Weights of a small mixture-of-experts language model, trained from scratch on English Wikipedia: 16 layers, 64 experts in each of 16 layers.
Below are experts of layer 6 (counted from 0) of a mixture-of-experts language model. Rows are named router (the router's row for the expert), up (a neuron's input weights, with its number), down (a neuron's output weights, with its number) and show model dimensions 0-255. Each number is 128 + 24 x the weight over its row's rms, rounded and kept within 0 to 255.
Before each expert's rows: "comes after" lists some tokens at least twice as common just before its tokens as in all text; "raises" lists some tokens whose logits its average output raises strongly, later layers aside. This comes from a sample of Wikipedia text that the model never trained on. Tokens count by the router's weight.

# expert 8
comes after: "\n", "-", "| ", "- ", ": ", "′"
raises: "act", "apt", "1"
router [129 125  98 130 144 109 143 144 102 162 154  90 151  81 140 114 130 126  97 146 116 112 151  97 109 148 154 103 135 114  90 124 132 176 131 133 114 141 119 122 119 159 164 105 177 142  92 168 143 112 142 145 132 106 154 124 145 103 121 118 126 131 137 159 146 127 146 100 146 172 126  76 144 149 164 124 142 147 139 122 137 110 136 144 208 117 137 157  96 107 141 141 129 120 162 103 157 122 167 125 105 135 124 137 138 135 106 142 135 111 148 103 144 159  99 147 110  78 117 129 129  70 162 154 172 110 111 155 132 137 111 137 102 135 106 129 135 145 129 122 124 147 123 106 134  94 157  93 125 158  77 156 124 114 137 149 116 121 108 157  80 178 142 120 117 133  93  89 142 123 127 111 152 182 146 139 119 132 114 111 187 120 161 111 199 101 148 101 167 151 121  95 133 106 150 125 122 146 110 144 143 111 150 150 115 138 165 100 154 131 115 124 110 176  98 128 109 119 112  81 126 102 160 138 134 100 137  91 159  74  83 150 126 108 153 116 104 134  97 128 155  98 119 111 126 147 127 138 100 155 118 110 118 150  63 118]
up0 [101 157 144 130 147 160 113 151 117 145 109 115 154 138 135 136 169  95 114  80 126 145 110 124 155 153 114 107 126  96 125 130 158 160 147 142 135 122 154 130 113 186 151  85 137  81 164 111 137  74 170 115 114 141 137 107  60 156 137 130 151 149 151 132 127 130 145 103 162 127 120 101 106 148 150 110 166 124 148 117 171 120 145  93 106 139 139 152 121 123 119 174 136 118 139 150 128 138 153 165 105 127 145 155 111 139 119 141 141  90 117 165 131 168 160 118 122 140 179 100 114 122 143 155 126 134 125 104 175 147 143 153 138  75 132 142 193 126 104 131 135  87 100 137 147 121  91 143 147 100 118 171 144 100 134 182 142 143 136 180 110 149 152 158 121 106  56 127 122  95 138  89 137 148  93 146 120 145 111 140 112  93 135 151 108 107 127 138 136  89 150 132 114 126 108  83  50 131 142 116  96 125 105 127 121 128 108 143  98 112 152 117 123 107  77 122 165 143 111 119 134 159 151 160 112 125 160 136 126 112 157 116 102 113 131 161 145 109 150 130 146 143 111 100 115 131 116 131 130 149 116 114 148 130 143  82]
down0 [158  80 122 157  99 111 133 107  98 117  99 127  72  72 192 168 135 127 128  83 160 161 104 146 119 117 150 137 115 138 137 173 133 142 133 131 113 132 141 183 162 132 109 140 137 113 135 151 105 179  99 147  90 114 126  93 163 117 134 120 143 143  83  99 109  67 107  89 143 117 127 126 152 116 129  93 124 101 125 121 158 160 146 109 104 147 135 135 113 124 196  81 123  83 104 150 152 139 125 107 100 147 152 146 120 132 102 161 150 130 107 135 128 140 100 120 103 139 132 123 125 161 119  94 143 133 108 139  92 135 150 127 159 107 116 161 107 115  97 106 101  94 166 135 165 163 147 105 153 101 146 146 131 123 128 142 121 114 133 127 103 116 167 135 126 117 181 112 100  91 162 119 124 129 117 120 115 115 108 132  81 130 120 161 141 134 102 119 120 125 138 123 123  99  94 164 148 120 114 120 116 105 100 124 153 145 144 121 157 106 160 131 139 128 136  92 151 143 119 132 155 124 144 101 133 157 125 182 128 168 141 151  74 135 192 117 141 130 142 127 105 136 162 113 135 135 131 156 144 116 140 101 145  78  88 171]
up1 [138 135 109 106 122  99 163 159 142 136 138  94 117 149 140 156 122 119 103  76 102 142 131  79  79 137 135 112 114 126 130 125 165 139 128 114 131 114 153 136 167 164 162 128  98  88 120 131 163 152 135 113 122 112 140 138 125 117 140 144 107 125 114 155 129 131 151 178  97 135 132 141 204 137 137 126 158 119 129 183 116 164 128 138 141 107  99 140  95 116 137 147 113 120 147 123 136 108 123 150 112 142 161 151 117 122 156 151 155 142  87 103 141 127  68 121 132  80 108 130 106 113 125 139 160 126 132 139 152 135 150 123 105 141 166 110  87  90 116 133 136 142 150 124 108 151 158 104 125 108  86 145 129  89 119 163 154 122  43 178 117 147 145 122 118 115 116 117  80 167 135  90 121 159 154 113  86 145 135 145 151 167 142  88 124 100 137 174 155 142 105 134 125  99 104 130 101 119 159 167 155 137 149 115 111 128 133 126 107 136 134 117 115 184 150 111 169 107 119 114 146  86 181 112 131 125 123  87 120 155  83  91 113 159 158 124 129 130 113 108 102 110  95 111 134 171 114  94 102 162 146 127 111 154 132 115]
down1 [137 111 157 144  98 158  92 135 153 124  86 139 183 120 100 125 102 125 134 107 107 147 113 187 134 146 150 107 106 123 133 122 147 185 100 131 148 124 123 140 177 106  83 127 127 130 158 100  95 131 126 106 161 107 110 142 148 118 174 118  89  36 114  67 122 150 109 117 139 104 160  89 150 126  94 107 126 105 158  97 111 114 149 131 133 176 101 107 125 135 148 110 106 104 138 148 108 114 131 140 156 126 130 186  85 147 116 134 117 105 162 119  97 175 130 136 134 119 132 118 168  75 129 128  97 122 110 104 108 103 146  84 144  89 136 146 126 118 158 167 151 134 106 127 126 123 158 133 126 157 114 110 152 132 125 143 154 127  92  81  77 133 106 163  99 150 111 187 119 134 107  85 162 136 132 145 135 131 165 111  86 116 120 131 137 123 182 141 151 112 138 121 105 162 129 148 139 148 119 116 129 113 114 128 100 148 113 134 125 140 108 169 124 134 106 110 107 156 150 119 111 140  91 174 125 132 124 111 187 141 163 152 109 137 135 141 121 130 116 132 134 129 128 157 129 140 109 132 126 133 176 118 112 142 149 136]
up2 [ 67 145 100 118 132 109 126 125 151 103 127 130 121 160 143 127 158 145 119 139 128 158 124  85 100  92 128 119 121  97 100 122 112 133 113 136 133 100 118 104 116 161 141 101 156 155 119  79 137 115 118 147 113 130 164  86 125 103 110 122  90 119 157  87 135 133 137  87 156 136 153  96 129 149 156 104 152 147 116  98 122 123  87 101 105 113 124 182 103 144 105 175 164 162 130 118 125 149 133 155 109 144 138 146 155 159 120 164 152 111 177 106 121 114 116 150 118 151 147 129 126  71 182 160 110 118  72  87 165 133 151 104 105 132 114 132 186 116 108 112 134  99 157 106 131 142 149 165 135 114 136 167 175 156 111 133 159 132 146 156 123 106 154 162 150 102 115  86 149  98 129  99 135 146  88 102 136 127 142 143 149 133 174 145 142 179 120 134 117 143 171 174  96 107 138  81 105 125 142  97 138 121 149 124 114 154 144 137 125 112 101 150 103  99 112 107 148  94 128 116 132 132 137 152 104 118 178 130 114 113 106 128 123 118 131 112 131 121 107 123 144 144 106 119 148  91 107 102  95 167 127  97  90 101 103  81]
down2 [118 147 117 145  79 152 131 129 103  89 132 143 156 135 158 120 128 118 127 157 137 153  96 167 113 113 120 132 159 125 151 162  98 155 154 142 128 108 147 133 147 131 108  67  95 142 135 110 138 114 173 116 191 111 118 163 164 154 132 135 147 129 104 120 136  90 136  82 122 102 111 148 121 169 131 118 154 120 121 119  99 133 131 123 137 102 110 127 109  94 138 135 102 103  84 166 120 158 164 129  98 135 152 105  91 120 109 173 153 140 149 117  98 127 160 131 149 145 152 130 139 154 170 151  76 127 160 155  73 152 109 162  82  96  93 168 173 106  96 110  63  96 146 114 143 138 100 147 115 108 139 145 167 115 119 110 128  90 172 126 132 120 159 128 127 125 107 148 104 113 147  93 106 130  97 139 119 116 133  64 109 133 137 140  97 150  92 134 140 141 104 102 133 112 124 107 116  99 118 126 107  84 151 142 178 115 128 127 157 135 131 152 146 137 156 141  81 146 127 127 136 143 116 122 191 130 116 122 138 157 174 136 136 124 127 127 136 133 159 147 106  86 177 117 149 133 161 112 131 127 117 113 114 120 158  98]
up3 [128 118 157 149 125 132 133 146 125 126  88 122 110 110 123 139  98 113 125  94 131  82 107 110 126 121 133  91 134 148  86 164  85 141 173 129 102 140 149 120 123 127 172 120 142 119 105 117 143 118 143 105 158 115 143 139 122 107 101 110 125 135 142 170 115 136 131 106 140 117 114 122 165 144 148 141 137  94 122 136 107 103 140 175 138 153 137 115  74 125 121 128 112 105 123 102 125 114 140 178 127 110 132 123  89 143  93 121 171 118  95 142 172 105  93 150 151  97 126 144  84 139 132 181  96 123 126 176 127 138 152  59 142 156  85 138 164 154 141 147  98 174 123 122  97 134 140 107 139 155 101 152  97 160 126  99  95 156 120 115 134 142  90 183 149 127 141  74 151 117 118 154 166 111 164 170 138 125 159 115 153 122 117  86 129 171 131 170 169  97 104 107 134 118 137 128 111 154 112 114 125 132 125 108  88 154 155 118  98 168 134 128 127 202 108 145  55 140 127 124  93 139 112 142 120 130 140  97 132 116 164 136 143 142 148 121 136 131  99 144 125 127  82 128 133 121 142 139 145 145 162 143 126  84 147 113]
down3 [118  91 114 147 168 133 125 189 128 146 106 131 130 163 138 118 145 138  84 115 153 174 134 155 128 125 154 125 152 137 151  95 105 105 113 150 117 167 105 111 158 129 143 117 148 131 153 125 181 132 143 105  77 138 132 116 100  98 107 181 155  99 126 149 112  91 136 144 118 114 130 114 154 133 127 115 137  92 131 121 117 123 116 109 164 143 141  96 128 126 106 131 117 170 137 162 157 137 132 131  97 132 116 117  74 131 115 106 104 139 121 104 110 120 157 141 108 135 131  84 142 121 136 104 146 151 144 110 127 126 139 117  81 124 157 143 138 186 130 149 117 146  91 125 134 122 123 132 128  85 194 124  86  97 167 148 103 126  99 171 106 145 109 119 122 139 121 149 136 133 135 109 144 128 108 104 103 130 118 142  96 140 162 110 127  49 152 112  91 121 150 128 107 138  77 130 154 130 129 152 134 139 179 126 135 130 118 133 160 141 114 130 122  85 178  84 158 115 119  95 121 138 113 118  66 121 104 129 157 135 130 196 129 106 109 118 107 169 153  99 147 172  98 148 122 157 129 171 114 148 130 133  90 159  76 135]

# expert 47
comes after: "1", "2", ".", "–", " ", ", "
raises: ".", "',", "; S"
router [156 130 106 116 170  70 165 135 120 117 127  48 141 121 151  98 101 120 123 135 147 120 148 117  75 109 163  83 140 138  86 103 124 156 133 134 115 112  99  96 105 154 160 104 162 120 109 108 148 149 157 163 129 124 146 116 136 151 122  85  85 161 133 141 119 151 178 110 138 123 161  78 120 128 131 110 154 121 146 148 116 117 167 124 190 126 138 160 147 154 167 138 104 164 123 127 152 112 150 153 114 178 161 124 153 140 135 155 150 162 111 128 147 123  98 132 107 109 124 133 129 126 163 149 142 114  98 116 144 105  89 125 105 146 107 137  98 145 109 112 118 161 184  96 138  99 159 121 146 100 111 155 117 156 124 109 148 163 155 140 125 156 113 158 120 114  88  72  99 147 129 120 158 153 125 110 185 152 122 138 159 172 144 126 196 114 139 145 153 114 120 140 116  88 164 110 131 130 120 141 123 158 130 140 145 118 118 113 135 137 121 123 100 125 103 106 135 100 125  92 123 103 109 147 104 129  99 122 126 152 112 170 129 134 120 129 127 135 114 118 123  91 105 117 144 105 120 138 125 206 125  89 141 117 120 117]
up0 [136 147 133 114 119  83 109  98 102 108 122 116 164 113  76 133  75 111 109 150 141 141 149  99  92 115 103 116 119 113 125 129 128 128 146 138 131 168  98 156 127 112 143 136 110 112 109 151 131 145  90 127 111 130 115 135 150 135 110  97 143 139 133 161  99 111 117 157 103 137 112 167 115 136 159 134 106 111  89 125 117 113 176 147 111 115 139 133 109 113 115 138 115  90 155 118 160 147 144 156 139 157 172 159 118 134 155 134 114 139 134 149 102 115 104 133 118 146 108 156  98 139 134  88 117 135 179 144 169 105 133 183 130  75 157 152  94 105 135 103 144 108 125 123 116  97 167 106 143 116 132 129 131  94 137 107 103 123 151 110 169 171 146 116  78 150  99 150  65 145 152  97 120 116 243 134 107 139  93 141 161 134 120 184 132 122 137 141 148 108 136 128 126 149 154 131  86 143 111 125 117 128 121 163 120 127 124 161 125 107 192 120 127 155 134 171 146  95 121 120 155 123 112  95 125 140 120 111 109 177  95  87 118 170 140 120 131 128 168 141  88  96 123 137 151 108 125 131 108 135 105 137 163 129 127 132]
down0 [117 118 161 171 147 127  54 124 134 123 142 166 102 130 128  81 148 156 108 116 129 143  97 136  90 147 195 109 116 129 134 115 120 154 151 118 117 138 135 160 125 143  77 148 146 163  96 121 134 108 143 119 141 119 114 105 108 150 158 118 103 121 124 113 110 139 122 109 124 151 101 148 101 118 131 120  86 125 139 119 125 122  81 118 134  84 166 148 165 132 151 143 158 135 165 126 127 150 104 121 146 133 111 224 164 118  86 134  94  92  84 142 107 142 115 151 152  69 116 129 114 141 107 171 120  91  85 122 141 142 145  83  86 152 121 113 142 107 143 149 137 120 145 118 138 106 146 133 155 160 149 144 130 150 140 125 200 122 116 148 108  84 141 186 125 141 164 144 129 140 133 118 132 119 101 166 109 131 133 130  93 137 102  91 129 144 161 162 145 121 135 115  72 135 112 124 141 138 157 133 104 151  97 106 125 160 140 132 117 134 129 133 122 122 101 117 179 114 108 117  80 162 174 144 122 124 137  90 166 119 109 143  70 117 106 116 111 140 128 141 124 130 134 117 107  95 134 139 127 140 131 141 112 143 124 161]
up1 [162 104  78  88 129 168 125 112 129 152 127  84  99 113 165 122 143 143 114 192 123 118 139 129 107 127 113 133  84 115  96 150 141 115 130 125 112 136 119 114 160 102 110 131  92 127  92 119 146 157 121 121 121 119 161 130 203 168  93 132 139 142 125  87 164 122 157 175 180 130  92 143 116 171 170 134 110 140 101 136 122 131 122 106 145 110 122 125  68 125 105 136 116 124 108 153 165 134 102 122 156 163  93 140 156 125 120 110 140 140 123 106 130 164  98 162 102 117 147 136  77 153 128 130 112 118 163 123 155 158 144 156 129 135  78 118 141 130 158 128 142 120 168 129 105 121 122  90 136 146 108 149 124 138 114 112 104  81 112 156 126 111 127  52  92 148 119  76 117 117 144 130  96 131 152 178 138 114 114 165 164 155 120 137 127 149 102 115 151 113 125 170 140 130 122 159 114 159 126 128 133 146 101 116 113  78 112 143 114 153 140 119 122 177 143 133 178 149 124 132 119 117 190 122 112 120 142 135 144 162 105 112 121 137 127 115 141 112 156 179 124 144 102 143 139 115 162 109 106 133 137 134 136 111 164 162]
down1 [103  97 128 133 137 125  41  93 131 141 182 132 129 117 109  97 138 133 138 126 124 121  75 141 128 134 182 120 123 107 153 132 148 167 133 145 123 147 116 145 154 147 164  84 159 142 109 149 112  72 165 146 164 137 103 100  91 123 131 137 144 100 104 112 108 142 100 117 101 129 121 129 158 133 147 148 160 107 118 117 112 108 113 137  85 101 148 132 156  80 103 144  99 125 189 143 145 102  90 143 112 118 128 128 135  87 155 141  84 114 163 139 102 148 148 131 155 117 120 162  97  98 107 148 124  96 110 130 125 156 127 123  80 114 122 132 117 108 140 142 161  85  63 129 130 167  70 116 116 170 147 130 125 120 135 150 160 118 128 115  84 160 142 148 123 155 173 100 155 163 119 169 140 136 146  95 119 133 117 103 128 141 144 100 106 131 144 129 133 148 158 106 151 112 119 148 143 177 126 142 109 143 123 112 120 113 143 137 153 100 143  99 106 108 126 193 152 122 161  97 140 105 122 157 114 106 133 147 143 142 117 137  94 140 149 112 162 142 162 158 118 131 160 103 126 102  98 108 129  83 149 148 137 105 137 149]
up2 [140 112  94 114 133 165 178 144 109 135 142 141  92 144 151 101 168 129 143 143 119 120 157 101 138 148 176 163 127 130 114 143 122 124 157 125 118  70 157 124 139  96 100 138 167  83 121 142 142 162 171 162 127 107 113 131 145 144 102 144 107  92 120 109 145 138 148 120 106 158 129 109 144 115 121 181  91 137 124 148 153 159 109 149 114 170 123 165 121 124  91 159 114 172 135 151  83 115 155 104 165 133 164 120 138 114 139 138 137 125 147 112 128 116 117 126 117 132 116 128 162 127 117 123 165 113 133 117 116 158  97 105 125 135 143 134 111 153 119 139 107 142 124  80 104 130 163 125 125 113 104 155 123 132 129 117 134 146 132 155 122 167 112 161 106 114 169 126 153 124 126 137 139 182 131  94 139 113 120 110 110 144 180  62 168 128  83 108 110 147 128 132 180  97 117 149 144 135 127 115 158 178 130 118 120 166 134 136 145 126 104 158 141 147 100  98  56 142 161  64 144 129 142  94 109  92 132 133 164 126 140 130 140 146 100  97 125 154 130 169 148 117 134  74 128 137 104  78 144 154 126 118  96 122 119  73]
down2 [150 121 180 108 143 104 138 129 172 151 139 154 159 134 117 134  62 127 183 144 139 120 131 113 131 167 121 100 132 145  86 102  92 118 166  76 134 125 102  93 104 128  94 141 150  90  79 144 161 134 143 152  96 127 168 125 152 134  69 139 171 149 110 130 127  71 144 166 184 103 129 165 149 104 154  90 109 111 141 146 105  96 140 189 133 177 145 158  75  65 113 133 112 127 135 138 103 137 126 147 163 111 139 136 145 181 124  85 109 135 121 141 160 126  86 141 104 120 112 131 112 152 135 173 198 120 108 106 149 126  67 126 119 153 106 127 132 139 171 137 137 113 135 106 137  89 130 107 128 120 150 131 119 140 132 166 154  98 164 156 102 140 145  99 112 111 127 118  85 126 139 105 142 145 106 100 119 128 107 147 136 103 122 109 146 150 138 105 116 141 154 117 115 148 174 152 126 118 107 138 136 149 153 134 124 111 116 108 131 125 142 118 106 146 137 125 107 137  96 103 132 110 117 127 130 158 156 153 142 126 115 131 154 115 116 124  99  97 144 134 142 136 149 128  87 125 120 122 138 138 112  91 144 117 128 144]
up3 [ 87 141 121 136 114 169 127 156 133  99 127 145 108 183 152 153 134 160 137  63 158 125 132  91 150 136 128 148 129 124  79  93 107 117 150 146 135 101 117 119 131 129 117  92 115 114  94 112 152 107 173  87 137 129 113 120 100 111 101 115 124 145 129 140 121 147 102 166 162 144 124  86 107 122 113 131 138  83 133 125 123 104 127 129 135 123 114 142 147 137 133 127  60 131  81  70  97 138 124 125 147 150 154 107 155 135 118 107 122 132 139 112 170 158 128 121 125 140 105 158 134 144 172 119 148 119 165 153 111 159  98  84 138 140 144 123 142 117 128  91 108 114 120 136 152 122 131 166 141 132 104 142  70 136 109 138 152 134 119 129 174 149 115 150 154  83 115 134 128 123 111 116 151 129 101 137 150 145 130  79 106 147 143  73 160 149 123 115 124 132 109 124 112 147  94 139  80 144 124 114 120 123 140 125 115 113  90 115 120  77 137 142 135 100 123  54 129 129 124 118 176 126 141  96 158 187 133 102 126 136 158 153 105 165 125 164 119 123 101 114 161 108 176 146 136 137  71 127 132  98 125 104  78 111  74 147]
down3 [140 117 137 160 126 104 160 154 125 147  83 101 134  83 139 120 137 116 151 112 118 125 105 155  97 104 137 113 141 139 163 163 113 129  89  85 159 111 126 129 172 128 123 117 137 144 137 142 115 144 143 116 101 104 134 105 114 137 126  97 153 115 147  86 122 130 150 124 104 120 136 140 142 133 173  96  98 182 115  85 107 179 134 120 124 115 171 134 108 158 138  71 116 147  94 173 140 121 130 128 106  68 100 107 160 156  98 167 117 135 127 138 141 157 101 129  86 104 162 153 146 164 134  83 114 150 105 140 105  94 141 130 163 128 163 114 174 133 126 143 138 142 143 124 131 124 101 129 124 131 110 113 161  93 133 132 121 135  89 142 116 100 170 140 120 135 118 115 124 119 154 144  85 112 138  83 142 126 117 158 141 127 141 180  95 141 134 162 109 113 140 136 119 124 129  85 155 139 148  99 156  99 131 151 125 138 148 145 133 129  98 163 138  86 110 138 145 119 106 135 135  99 117 143 114 161 161 164 108  88 115 100  85 110 119 173  75 166 140 128 117 185 145  82 142  98 129  85 103 136 112 168 150 126 176 135]

# expert 4
comes after: ".", "\n\n", " |", " =", ")", "=="
raises: "\n", ";", " |"
router [163 111 123  92 144 110 111 152 102 133 175  88 139 145 170  82 124 100 118 128 128 124 138 130  58 147 153 105 116 138 105 127 147  95 125 188 112 114 121 139  85 161 156 101 143  99 123 116 171 140 161 108 162 109 165 165 165 121 123 127 105 140 164 148 111 149 184 138 133 122 146 127 117 144 117 154 116 123 146 166 129 101 157 163 163 121 112 141 129 103 163 104 113 157 138 180 147 146 140 149  76 158 154 103 154  98 141 136 126 145  83 105 163 145 113 112 133  84  89 136 144 160 127 136 163 115 151 138 171 158 122 130  73 130 109 141 118 169 120  94 106 121 129  97 111 121 117  88 111 121 142 119 120 132 100 145 181 142 120 167 115 153 116 140 122 126 115 113 106 114 135 138 162 158 168  87 145 139 120 151 140 125 161  71 157 132 137 146 112 107 171 111 131 120 150  93 118 101 149 121 118 143 128 116 109 146 104 114 163 119 118 133 109 144 128 115 115 106 165  76  94 133 130 131 124 156 118 123 125 129 113 141 163 151 142 125  75 116 109  97  83 118 118 131 134 179 120 124 116 161 144 106 153 129 109 121]
up0 [114 160 166 151 134 100 113 105 120  83 139 113 151 119 141 156 109  55 121 148 141 126  97  83 131 155  97 127 144 115 151 121 131 128 163 108 118 149 138 128 114 148 140 144 157 133 144  83  74 121 140 113 113 122 146  92  94 123 169 125 151 122 122 154 159 129 145 152 164 131 164 148 167 115 107 119 145 122 133  83 157 126 151 111 138 140 124 168 150 165  88 132 115 153  96 144 127 122 128 171 121 126  81 118  94 125  92 152  84 148 115 140 179 100 113 163 121 170 108 124 121  93 122 114 106 136 118 147 194 144 160 152 166 115 144 159 122 130 154 136 134 121 128  98 128 104 135 119 147 167 141 128 162  85  76 169 139  72 141 157  95 129 142 133 119 150  91 156 114 169 139 110 125 166 118 136 137 114 104 153 112 134 136 128 118  93 152 129 129 126 134  65 134 161 128 108  94 119 132 107 100 146 136 125  69  68 114 141 128 129 116 117 129 117 185 132 166 120 142 131 128 112 100 119 117 132 138 119  70 143 141 123 131 122 152 119 107  79 103 139 121 149 138 125 102 131 100  95 107 120 141 127 144 155 115 107]
down0 [107  99 133 120 118 139 129 156 103 134 148 124 144 120 121 132 131 127  90 136  85 129 162 155 151  92 136 110 173 129 128 144  75 119 106 158 148 139 111 148 117 121  95 164 131 159 133 123 155 104 106 110 140 128  92 179 125 103 172 118 153 173  84 119 111 150 147 100 135 103 134 123 127 127 147 152 127 113 133 146 107 133 148 107 142  95 140 128 167 141 114 136 126 139 117 118 125 143 122 124 147 147 105 133  99 156 191 157  98 138 102 176 144 123 129 105 101 113 124 134 128 116  92 129 172 129 111 119 114  91 111 147 101 155 153 157 106 127 160 130 109  92  99 132 132 154 130  76 107 119 110 122 116 117 158 114 130 149 166 128 121 136 102 166 152 113 141  57 111  92 130 213 123 105 157  81 159 114 147 111 150  76  89 173 151 108 133 115 133  84 135 112 140 135 108 112 159 120 143 120 128 121 141 150 145 169 106 158 135 112 110 150 122 157 114 113 101 145 162 114 130 135 117 138 112 141 113 158 170 157 130 112 197 152  88 148 121 143 112 134 123 149  40 121  92 130 134 104 147 140 131 141 151 130 129 134]
up1 [134 117 111 132 153 141 104 140 109 107 163 136 144 128 146  75 103 105 106 138 116  94 126 137 124 129 142  74 106  99 129 168 170 118 116 130 144 143 124 154 100 134 114 166 135 143 148 167 150 145 147 105  93 117 138 144 146 142 134 105 128 167  93  82 146 168 139 105 122 146 161  90 113 129 103 158 119 150 118 132 130 150 107 132 161 111 136 138 173 149 151 117 171 139  82 166 135 108 145  87 110 157 136 110  81 108 171 136  79 171  96  97 117 142  82 159 133 133 109 144 135 138  94 115 129 118 144 137 129 131 122 147 133 131 123 146 114 153  99 135 122 134 135 131 146 167 117 151 114 132 116 135 105 161 109  86  96  82 138 110 158 183 115 113 115 108 152 154  88 126 147  78 138 116 126 119 154 130 163 115 101 147 175 141 157 177 138 103 127 137 125 110 185 100 110  93 142 149 113 153 107 150 142 134 118 151 148 149 107 141 141 142 110 104 151 116  99 136 172 133 100 102 120 141 109 162  84 130 155 147 102 119 171 133  88 127 102 144  99 135  58 100 145 116 167 140 135  79 131 104 118 119 147 110  97 139]
down1 [116 111 102 119 134  90 125 108 199 111 109 152 129 134  96 134 152 150 143 128 134 127 115  93 128 133 164 111 107 120  83 112 117 129 146 115  80  85 151 112  70 119 177  86 121 104 121 134 111 144 109 109 155 131 174 134 108 142 103 166 130 119 134 126 130  91  66 121 129 164 125 140 124 140 158 140  96 119 127 168 101 102  98 170 133 141 142 106  80 113 127  96 154  96 186 104 111 146 127 150  92 110 128 154 178 106 115 118 141  83 178 128 163 113 162 124 156 156 153 169 105 115 149  91 169 126 143 125  82 141 122 180 116 140 102  98  95 132 114 118 130 164 151 126 121 101 104 155 142 155 116 169 124 144 189 124 117 144 122 141 110 108 137 140 111 134 137 139 156 166 142 174 128 136 103 153 105 139 124 138 139 115 129 153 136 135 116 116 125 133  92 167 126 103 126 127 117 116 129 142 144 144 113 109 103 143 124 175 106 168 150 105 118 123 128 132 119  73 119 137 147 165 146  94 108 110 127 102 161 111 128 120  98 108 140 138 103 127 141 148 164 126 166 118 139 115 133 167 129 129 154 121 116 112 114 189]
up2 [120 146 153 169 138 160 111 145 151 172 110 109 129 120 135 159 179 112 163 186 170 160  97  90  97 122 111 129 128 163 167 112  74 131  96 118 118 109 135 124 128 122 120 123 146 104 125  93 165 126 111 147 173 135 144 131 125 123 120 155 127 129 153  93 125 101 134 161 158 112 119 120 111 110 152 149 109 117 111  74 110 149 139 127 105 133 131 125 105 122 117 108  77 130 118 107 124  98 149 105 119 182  89 107 161 139 175 134 146 140 154 152 159  99 161 113 136 151 102 130 135  48 154 161  91 120 134 123 168 153 108 133 119 142  78 121 154 148 144 133 137 128 125 108 116 110 140 137  94 119 130 126 153 121 113 156 124 127 145 154 132  80 131 136 130 137 114 117 155 140  52 118 123 160 138 127 130 133  91 142 123 118 116 130 115 130 147 110  86 138 121 115 137 162 161 165 120 155 141  81 114 153 148 137 100 119  95 113 142 142 134 125 119  66 115 143 132  94 158 128 119 140  91 115 124 112 157 138 148 145 144 100 130  66 155  80 101 150  86 140 141 122  73 144 107 101 118 154 123 145 132 112 125 136 100 169]
down2 [110 126 132 130  96 117 117 156 100 162 113 109 154 136 200 134 120 108 114 171 136 115 118 122 130 105 126 109 116 125 146 120 108  94 125 122 160 117  89 125 147 102 114 135 136 118 149  68 112 112 121 150  99 132 141 134 124 111 122 102 165 116 123 120 121 103 162 117 133 133 134 130 136 113 148 132 129 127 133 115 105 127 145 155 135 138 167 127 117 191  95  97 147 160 111 128 104 168 137 173 141 165 136 131  64 131 112 129 120 176  65 130 124 102 171 108  66  98 122 140 147 158 143 117 134 150 134 125 172 162 160 112 149 129 164 120 130 104 134 143  94 121 117 129 136 134 139  61 128 138  85 125 163 112 106 136 103 129 157 155 108 150 124 113 159 115 137 134 143  69 108 139 155  97 156 130 100 130 126 134 130 130 114 139 112 164 142 143 147 144 148 120 119 150 120 148 165  94 140  81 116 117 175 134 131  82 108 162 140 111 119 135 120 126 155 107 138 160 104 132 150 110  93 118 105 162 118 155 149 140  92  90 204 119  99 115 100 112 108  83 161 158 139 117 118 146 122  98  88 136 112 160 132 163 175 101]
up3 [136 154 128 165 150 183 127 134 117 134 113 164 131 138 120 146 142 136 155 137 147 151  79 171 132 118 110 120 130 138 161 121  75 149 157  91 134 125 112 101 155 117 109 112 110 170  88 112 129 120 140 124 144 134 171  94 135 141 136 126 163 122 178 144 128 130 112 127  90 107 131 108 150 119 169 105 168 104 110  48 115  90  90  92 118 182 149 137 106 132 114 135 119 119  67 129 118 116 123 147 137 118 145  98 152 172  82 138 152 121 121 107  98 135 153 175 126 169 130 118 131 112 135 155 117 137 105 112 118 124 118 113 166 140 119 122 220 168 134 114 111 143 130 147 121 152 123 140 119 119 154 114 156 106 139 156 109  74 125 104 161  74 168 141 120 119 133 137 112 130 135 125  91 130 143 137 122 123 101 119 104 147 131 161 120 164 114  90 113 158 130 175 111 142 114 145 119 129 111 140 120 116  93 147 141 133 128 135  90  93 105 143 153  98 173  99 158 113 112 134 107 154 142 112 145 124 108 125 146 136 169 121 116  83 144 136 103 113 121 160 111 109 127 134 151  77 144 110 141  86 113 101 124 121 149 173]
down3 [167 150 149 157 105  76 112 114 123 134 159 104 157 138 126 155 142 174 166  77 134 129  91 125 132 119 159 150  96 133 160 139 103 116 138 119 150 115 121 136 172 119 164 147  79 151 173  78 145 101  65 121 174 117  99 125  98 125  88 116 136 148 131 125 112 106 181 130 145 126 123 165  93 118 134 129 105  87 118 153 138 135 129 107 122  95 116 155 174 140 166 145 117 119 123 158 110 141 128 155 151 138 129 121 120 119 136  90  93 132 125 144  94 164 116 114 130  74 103 112 164 143 103  98  99 120 146 149 151 162 145 119 100 148 122 157 134  87 136 122 133 102 106 139  94 174 132 121 111 142 164  39 139 116 144 136 113 179 114 152  97 109 128 116 125 117  89 108 139 112 117 171 137 135 131 104 114 121 109 125 159 110 132 106 125 144 151 129 151 137 152  95 128 137 107 145 117 119 174  74 105 133 138 101 120 147 108 157 162 112 107 138 126 126 133 117 105  90 194 117 106 147 113 128 120 161 154 158 102 118 117 132 156 114  84 118 162 118 115 135 121 139 113 116 131 157 134  96  99 126 128 151 142 121 121 101]